config.yaml
n_experts: 16
experts_per_token: 2
d_shared_expert: 128
normalize_top_k: true
balance_bias: false
norm: "layernorm"
tie_embeddings: true
optimizer: "muon_variant"
lr: 0.0104
batch_tokens: 65536
Below are experts of layer 8 (counted from 0) of a mixture-of-experts language model. Rows are named router (the router's row for the expert), down (a neuron's output weights, with its number) and show model dimensions 64-127. Each number is 500 + 50 x the weight over its row's rms, rounded and kept within 0 to 999. Numbers have three digits each.
Before each expert's rows: "comes before" lists some tokens at least twice as common just after its tokens as in all text. This comes from a sample of Wikipedia text that the model never trained on. Tokens count by the router's weight.

# expert 13
comes before: " of", ".", " and", " of the", ",", " in"
router:443434450512491508541513523477580461507481487377532611577575535467476482545544513509587513509468494539501559499492527469435460526602519524564583475441528526469517444469502493417585500579577486
down20:498405383460558468415500481475543497488562518543344493516521499528506556522477572562500556497441541514618449511525458501477551595496473506551464460443549471497499523497415477503420490571511513
down21:566612493439500471450494471586575459540421421484474458430372531493457460514515536487492549585573565527473559516538469480483449531536524463426413397485556517525462482506484489526561513518557553
down22:499449490471457537546443432502514499533466544411474557484483484554452508474518518528491553575498551544490495492527501531509432504498545522458511414530546594533481416604573483411537595508448420
down23:479417607539467531473494566578558511562472582540563532471550470486440481554504535501600548475537575498539540480479393519480388564574534494484601480445447439505482406524558457543557541482447466
down24:497426531549444483465484534500457557421440535439572612560446448555558483527460421477558551508568466434501494419587515487498456467437501567540546494495482556462565333448572454481561435510492455
down25:493527580458409565524401553502522538570569470394584559546567562551539471503508505511486517521526476507506479469447563484470487586446433529474491410565476429458527486540454516374545477491451523
down26:573533518598540425506511536566457510486597417573429441539502481510534547581407523500464492450455553534459540533486498497529497501470496407458434570450481481422533488381454532587433494500466502
down27:474485549502549514679472571417504480490516482439487563498427498431481556593451478435561497500457571549494490404454549489572527501491525532485449532527548512464391529535531454440569484491448610
down28:460523541431544507581512538495510455475581417507451495517558484437414492525531556468473615488443476556510466551577422548545520451519500390411469501479597455487454420508479520474479573551513480
down29:415456428415521584452535537469588467546445449448442587517460615535496481519510474518516452522457471598459475479498535612513430470490437509541511425520584547426464559520579486530469487512517504
down30:585436430548604462468481449553504454571526463544378520495492359490507505526572522497546497467448441449480447523511504478524501497531503513530482472451454560602442582581474476487505472441517353
down31:473514533404477498503533463470538470383479550549455434535491443582487475579476603491462513457541579585484514506422476534458512567550470586456519546449550569494535508529533461476523562559612552
down32:550449542500510487491515404627434473488558507589546531465481482423420436520480500479520570401529546426459497483483540529535591541454474471520436488461485440573489545446544475536462417521516517
down33:541463552398434475386518455488536473444451454462527472490524527566504584478438588462377577483512490428568446521518517488464559527498486528446509446509618540552478529416575497588540482534527492
down34:517453490451420524460576429506529443562429465461483443454557514470518501500534524451522483635551454532414438478398532474579532457465485442446488425567517455549459509483502440486477496586550545
down35:518472502472512431600447579514497558561439550521535480483588485430490477421484577616493493467482407518461543414520479496499580516493443499375527536527499504550552492600433488453445418533488515
down36:383521515411488525477466450531409555470475527459517520520584487451422516490496443510493460483541494476472498581535498530497424582515528554581536499534557436531525572524474432468566512441438558
down37:549552472480580427553509521471436519491500548528521484419448539475557509496414576437433447456550443474478511438485510532458523428530557480402524507573486426542527355491527481500489521557468597
down38:483463537501535520538498512548504447459475439501514514384562541442424402465524575580616521499511536439455471473538558528504501454508435537471477463515428503479433495481602602538557615561563493
down39:468611486448489564518492479548440600497462480485602491502502450541530525460545454483581462445475555490563444523478621528475512506546458423416500522423507477483524451548436469502494466560520525
down40:507536546522518465461526465495514552419398506498435464541481512523575573457424510599432577577491582442479542486411554497478465539488439532552474497435508461480510521516384570453554479520466472
down41:479443531469502558491531472493576386497564567418536496552499475552480505574518519494482509572549537588520430504483531507440408572470520470528493478482434490545428532567483474573452505425440545
down42:512456484468509480540494476595405575466546561495505473497458446513480573530531446538525539450530527452451535426522534570416424438477500493561500587427552497451510597503432556463487449513537500
down43:538440512387435525494478605435637536624466560398528470520471486487460461472450452552473477573500456522480542496433502463517448508436549557498517468540460445516469519564462469424536438416441458
down44:445506555568513571462452590550536470447528502554473506556465450533510518546492381545465438536538481548538620579490552378598522422550531543551484551401457516513489480550546462470513530492452471
down45:496457556533500553534433568471582452586556473437626506543456482549536444454417526473401573543521593464428513485496453504455471476569406538467503560588451555481542496474531557514514464473410517
down46:489486454539550475538490475422493510520520536591431531499497543556498478479473477533576444456551523479439439514562647599529532491650548563503460473448503537479554484506543446451478607489591438
down47:467488518552413572495450491524470440566535491532547481538479497452476455511501457530493402476374454492584472550481577562442547433470481492531483499457413531601448607518544427508521514547521571
down48:591497491405506473471576519544560493471494571523502497514404463484536503507491579536487546450467489450508452479485512489468556541500521594509541558482543453418546498458431443554530444603512514
down49:577538453528519462438538448545504543422468513474483518478507517476429506516543511477557482460439520515538443431505525468483463511515471426410550414512471461488471499495549493542449547557614550
down50:511584541440486425500438543543443523534479547491508430482522427465550405577465553460555571459601454481492534531473433388528513518516589549488444515525532542529590575466455479542544536473446564

# expert 8
comes before: "\n", "\n\n", " the", "=", ":", " a"
router:512556447516472496572458451496525434521443467509559476535447411562460439559496572541558444520459562582474527545443515566549431484468442606485475492570507577546480470415577496492502468512463505
down20:385520491487529464498543391550462531430474499576462490582523404606591503539554426452465513538490524519497504622535634514526510530581493545498445485499564475562470437402626447523505513518493433
down21:471545534571520488653531433563437452552561386501472548541540556502494480537552467569471559398520610492549485510458514471535567446575555523504424540428444446442534541448459587491442494555504517
down22:512545489476529489558546439523552491551531592481407500576452507495646481406521570531487490444521449579460518480553491552460525396475491481484463338432504493542468516544493471589523542535455477
down23:521500536496609537490505497600535414491461544616534424459428485495416540465530505473528536525594473454405468528475525456440463454416490573495448487446408541451504436486513453476451532592426479
down24:481376540485525501560473566459489504480411543522483505559524475507438520509582472479466549503456534544478408445558471486514511476411521573542463501358518533543584531460537527437480587484584535
down25:421603487424541492498566489544541519445509452532572514478469562472445552500498509502491487447518536506512444469537524520489583525516498466533410434538441561503507554475460502556579486526463468
down26:539399585471502490512471547579502478545499543523476527532541501512499464488409407459467570540445524524562418517454506496508460534543593421452502513534437417409460537504517526538504545548520446
down27:519515503462453463656410479416530464449469446566438516492416463522508389495508542548535447507453553411398454442460496507478496561458417592496532545542412538514421448496513491441512428515453553
down28:407432420506447438458519506587506463555473464420431518428458527431441550570499506542492571470457569511470502467470464573504548565517565357524574487484561566464586582579570506499499469545449499
down29:500472595568453515481563519586506534435573556593468543452513634469575630523565473401512596488422429489473491421410564469533480475446588428529398467503562550441518423486476419471511489510436435
down30:526543472430534476456481506558598460500524603540556531473492543359512495555505468423468454454531503500553534537519522518479442409544510401547491443470428480483411517581440577478542474515546514
down31:537517497474482537488498527479502419498445502398465546517512462575483542522519458472463512575571488443650610508481513614465434496495335603487450405448549480496556442516558454505544496443468442
down32:539500451514455431549506498426556485580495415536547485402584540575470523596573450573526428514508491474526535503524451542596469624545489515522484506451492543511414507482434496426526486499464534
down33:506501503558571456576363457512412528594440596537508474510505458437504507476443551524448488479540393433462387442438508514491534656483507482525475486559481384538538537535606507467525458541483532
down34:506527465520577485469614513566500485424453473475445474474543489442564503529532489456557445437388528453555484441450599476526448459477546519486549453610464514592526538523551513531544547493470364
down35:535559490501492563545469455422489500528557514487521484485541462465422603439511507508518490506502450582561523495481462526501443583439545523500498480448477437469509526526541563500527442457445443
down36:396470504461409515431483506561542502560587560516521485467459551525537445517452535475507461514591550440584562519514507506527485604472486451417479606579435551561513491348467409485454524449516487
down37:540437532554470592472483506513457514361514514511486542440453500482481568463570520548499559525461519527496346522510413513491387393491451469478466443477557621564451491463539525442517529504489518
down38:602487501459497372469448517483526496491507398481543495509499482455573455473466505473514480480547460574552425548505559536450556417518544462559497514486610585459474560554419461526536473564451447
down39:581544557499455519526511450493459563460533461388545468453591485447515439622483502516468533665454486513530523482447458488450502518521472517433555527402499466545568434568541496443463479549476417
down40:550407437481461473497564443581446517462506470470451488465600498651464494500455520549500596494538531571516447597494454414537530505534549425550497468533545541508548533498517554531451516483449464
down41:494433433557476564483456498474552449497518521492456464397569558552480599440466551465575480509570607536441467535422498418467484451500519408521485510572449546486515536461479436465427539543556532
down42:532562468441478463458567389567466503480536393467557474439587436490486455467463435553515492516523445613578545448489448494593479481510438568465575510502468508607393501498549546423489569492547465
down43:445524560546403520537455536573546443576520544496523504448403488486501458468462457523475412537582505478481571565488497444535461476513556468540472478445490375539427502465608390465554494557447569
down44:504432549419465515556455554524483511473528593520546438485528467526477511463453581512409586468453442536380461403534537476521478546496524476563410514546446450506471444455470445476501598565526560
down45:475432568481450503481402414439621478473517495508517517537480457554597419507539481561569455461493553425538461490585581567499588520573414418522529562474437547489495507488464537453423496564520432
down46:535416552468564494554428450445396532477508492470533539498504511500441550467515539507409445452441468593423527488482475503477471496463441502518597523413603562491513490487482536538609427430513521
down47:582555533422522424330462507528535504416582458493489466490516490472445517486471597560462555524546497505444421441582433500520456516477562498455505451559569493558558465570519490437444455528570535
down48:445597573515512392472495478509458477482517486521438586567521492523467541464507494440513488504514510539495550437503501420490550616402512489507485562453499442443450481489497477564520532469520557
down49:487516464492541538415508506413475549528531471448509514599551550554568435455389564538576512386532495475539361464531518486438540548513429609455539537528453525513432536443489574418586518503520423
down50:497393473502572467596523422598585503447515429562449542422518562509505408457485421581515464458488542505471469514535547449505506449528455506525517483537523508469557577471534428454477490553522512

# expert 2
comes before: "1", "2", "0", "3", "4", "5"
router:504430411565465540502471541557378542491507522550432483537452482571502471530494464434476505511587515463518515483420513437545587481444541602525399590394474387508547528576518524496484542359544516
down20:470434465436575471498521506463459593415488486496546526512526455475556544543528560600408609529493475537545533527460446499432559455556556574512568521419397460467559467511514485526374472602589523
down21:547492494537425524596438448402537594443512536496485518581484511487594507487435525557434487584509454470476546491508524564458495498420624517546565477540524505461505489464531540556512446386416454
down22:421488509568547521525397554476528547495454567545478458527414390525435593559494433477460537464491467547478466520470548449578474530610476560447574466597554468502506501547507605429535506419443566
down23:516444477547425461514387449548515533470448439469448502515576436430507502505554486490491462514524471462530511528401489532507407578552527365478448538568495471545547552480490552475412560439521457
down24:566594468453527488492452431568411558447498462524466497465494501480567558496452501554522505462521532659501516418433605508530557483461529549510490518482512583529465576519449537577401474527439497
down25:530485446626466506497354564518514407484504483470484515486527514521585474437456566587572569444483562504505537530484462405512506468366564515572583558558488478460464515531392489507571536539501522
down26:524480559551385531481444553518473589527482520371558558522489577493505547463524407531523437478533527490456443543535492575500455473458529497510460497529579460432477608544604511510532546601498394
down27:539519440441544555577551546563456508525550480532513525528430494507507541565519435555589453494452483472499566457587443495450563540549474629550528394478397544574553500433539472492473383435545490
down28:457515491472483461438476521566536442496527438524419433557565498510440464509414460480568625525417496444389492481525522557430551525555416490514456506506533516534429557485535514530484521441583529
down29:492512505500470524567474458500525505512423471554492561490476496339532442511447483397489528464538612444525527526493615485537573500459469486499534415426447497412419533502458476516567493519463496
down30:505459453453533467405519475510518486406415473554570564556539499540440458504532564505469479437459559483493529556476522502541473496559489575580329496456490383489478467431504531556547556523521538
down31:572543472486421449551552416515466392570588526457530500494519497510613474504526453507448443438476426493504533437561461539583612531468556443462550437448517533571494436508495585429492549506413478
down32:461488502442513499486547480396385567535552564550493534457510390481475507465369502569436530503483464495532478539522596504452533559453513494472496592420509501566534543593539537566484514480494562
down33:534453475410499556476576482566538498450587486461512399527474503455510389455543501499465506540536495477579546496476574438507466547463662421507567449531519591433546521505524558460467494489578453
down34:511438430415528424547512522534497533596512485475580421518491526503533546528502467631544455496502579588536544511435477568481493411560432517496499438484486499528496433504514512481494523524376575
down35:527464503426364544445537471484510436510439450481546441549568511478550497507549501458461493481427540540471483510457543548468541553566466486498607572405524463540527407536415496455513566484450469
down36:568439437532538499535507535561472578441428523458504527411476463503484508518491532517506508559514544453609454438498451519470428601520424595433378553504435406491506518523546488540463543504429562
down37:486557510424505567497528447485448503512485486504480504440436557478476472493540533539491461508512520485479470541547554554538448444467514530437532497427484558491551488508456482534418404493576536
down38:467460481467533469566523489501488570537498469515553538560566425494439419489357537567512450569456492503571553480540510586604415426563531445473583537483458578442407476500415559483485466459523505
down39:454530503497493471511587476372493378540449450509439485480505517532484513563556434563442521548486502522522392440601526534497515528586411525476513566460414437480513469471515466443554520499434534
down40:494476498444526449511508426493536543584563450533502484531557406539469463533478477441534521379525527470475574501460529559523483548534515496465539484451419374521469533549474432543495523500428534
down41:452521509573497499508441531366600482488496598514474556529515622513430592547376616496541531395560481481513492465520493570456434462533474529472472535449485435530569434475471498491467549473405540
down42:452385459529554526410466477536565572501544463480512467554536519478480494507433520445452533478503488488523497541409396449578591436501461452452535451484578583523512546445522512578502395494482554
down43:564493526509452462530621493491424512486527417453514431452477487465554548599553458562518505503468517548450436375524500491527537425473527476432436557567481491459499517444469491436528622463601439
down44:489454493499541479493428495476488488556543468507463502497447585477518437470356545418590551537510512398516549448662595558610530429449497542514504556518540497440486427559437404492495572502530498
down45:504449477404498538547543538569546496553463447515578484416520485490478475509400498426520488534533475398442470630556442521548538484533552564522492507537546433441532611483438536445520523510507509
down46:457487561560532529435529475428469572470442571492532578514524517574532510514487466451446509417505400585491456479482549490487533516433510449410450548501494448521457523441533527459568411458517532
down47:617460459489470460509444565435621483490493582537498544512503464492416564475476513504491529511522532500520523513567545586500488518558603452482473522437455440501421443586547534493566509429559616
down48:492532490459528487454465464451516466488488493456552373566518413511479559446546502439573493597547489538508444483444477487371416510556577506558483443483394490472482422456524506551516606480550568
down49:535533483433480493440480484530385480547453458445414490416458533520496547572533499475457579479520469556610538564462544444507441438471394431474408428499419385456548496552530550496473591485558485
down50:446423470411518516375414510545542534456597564496513453494482589546535464602504434456499565533459477500507444545460475497598493597441413632558546514431588501572490491478414508487518480465493504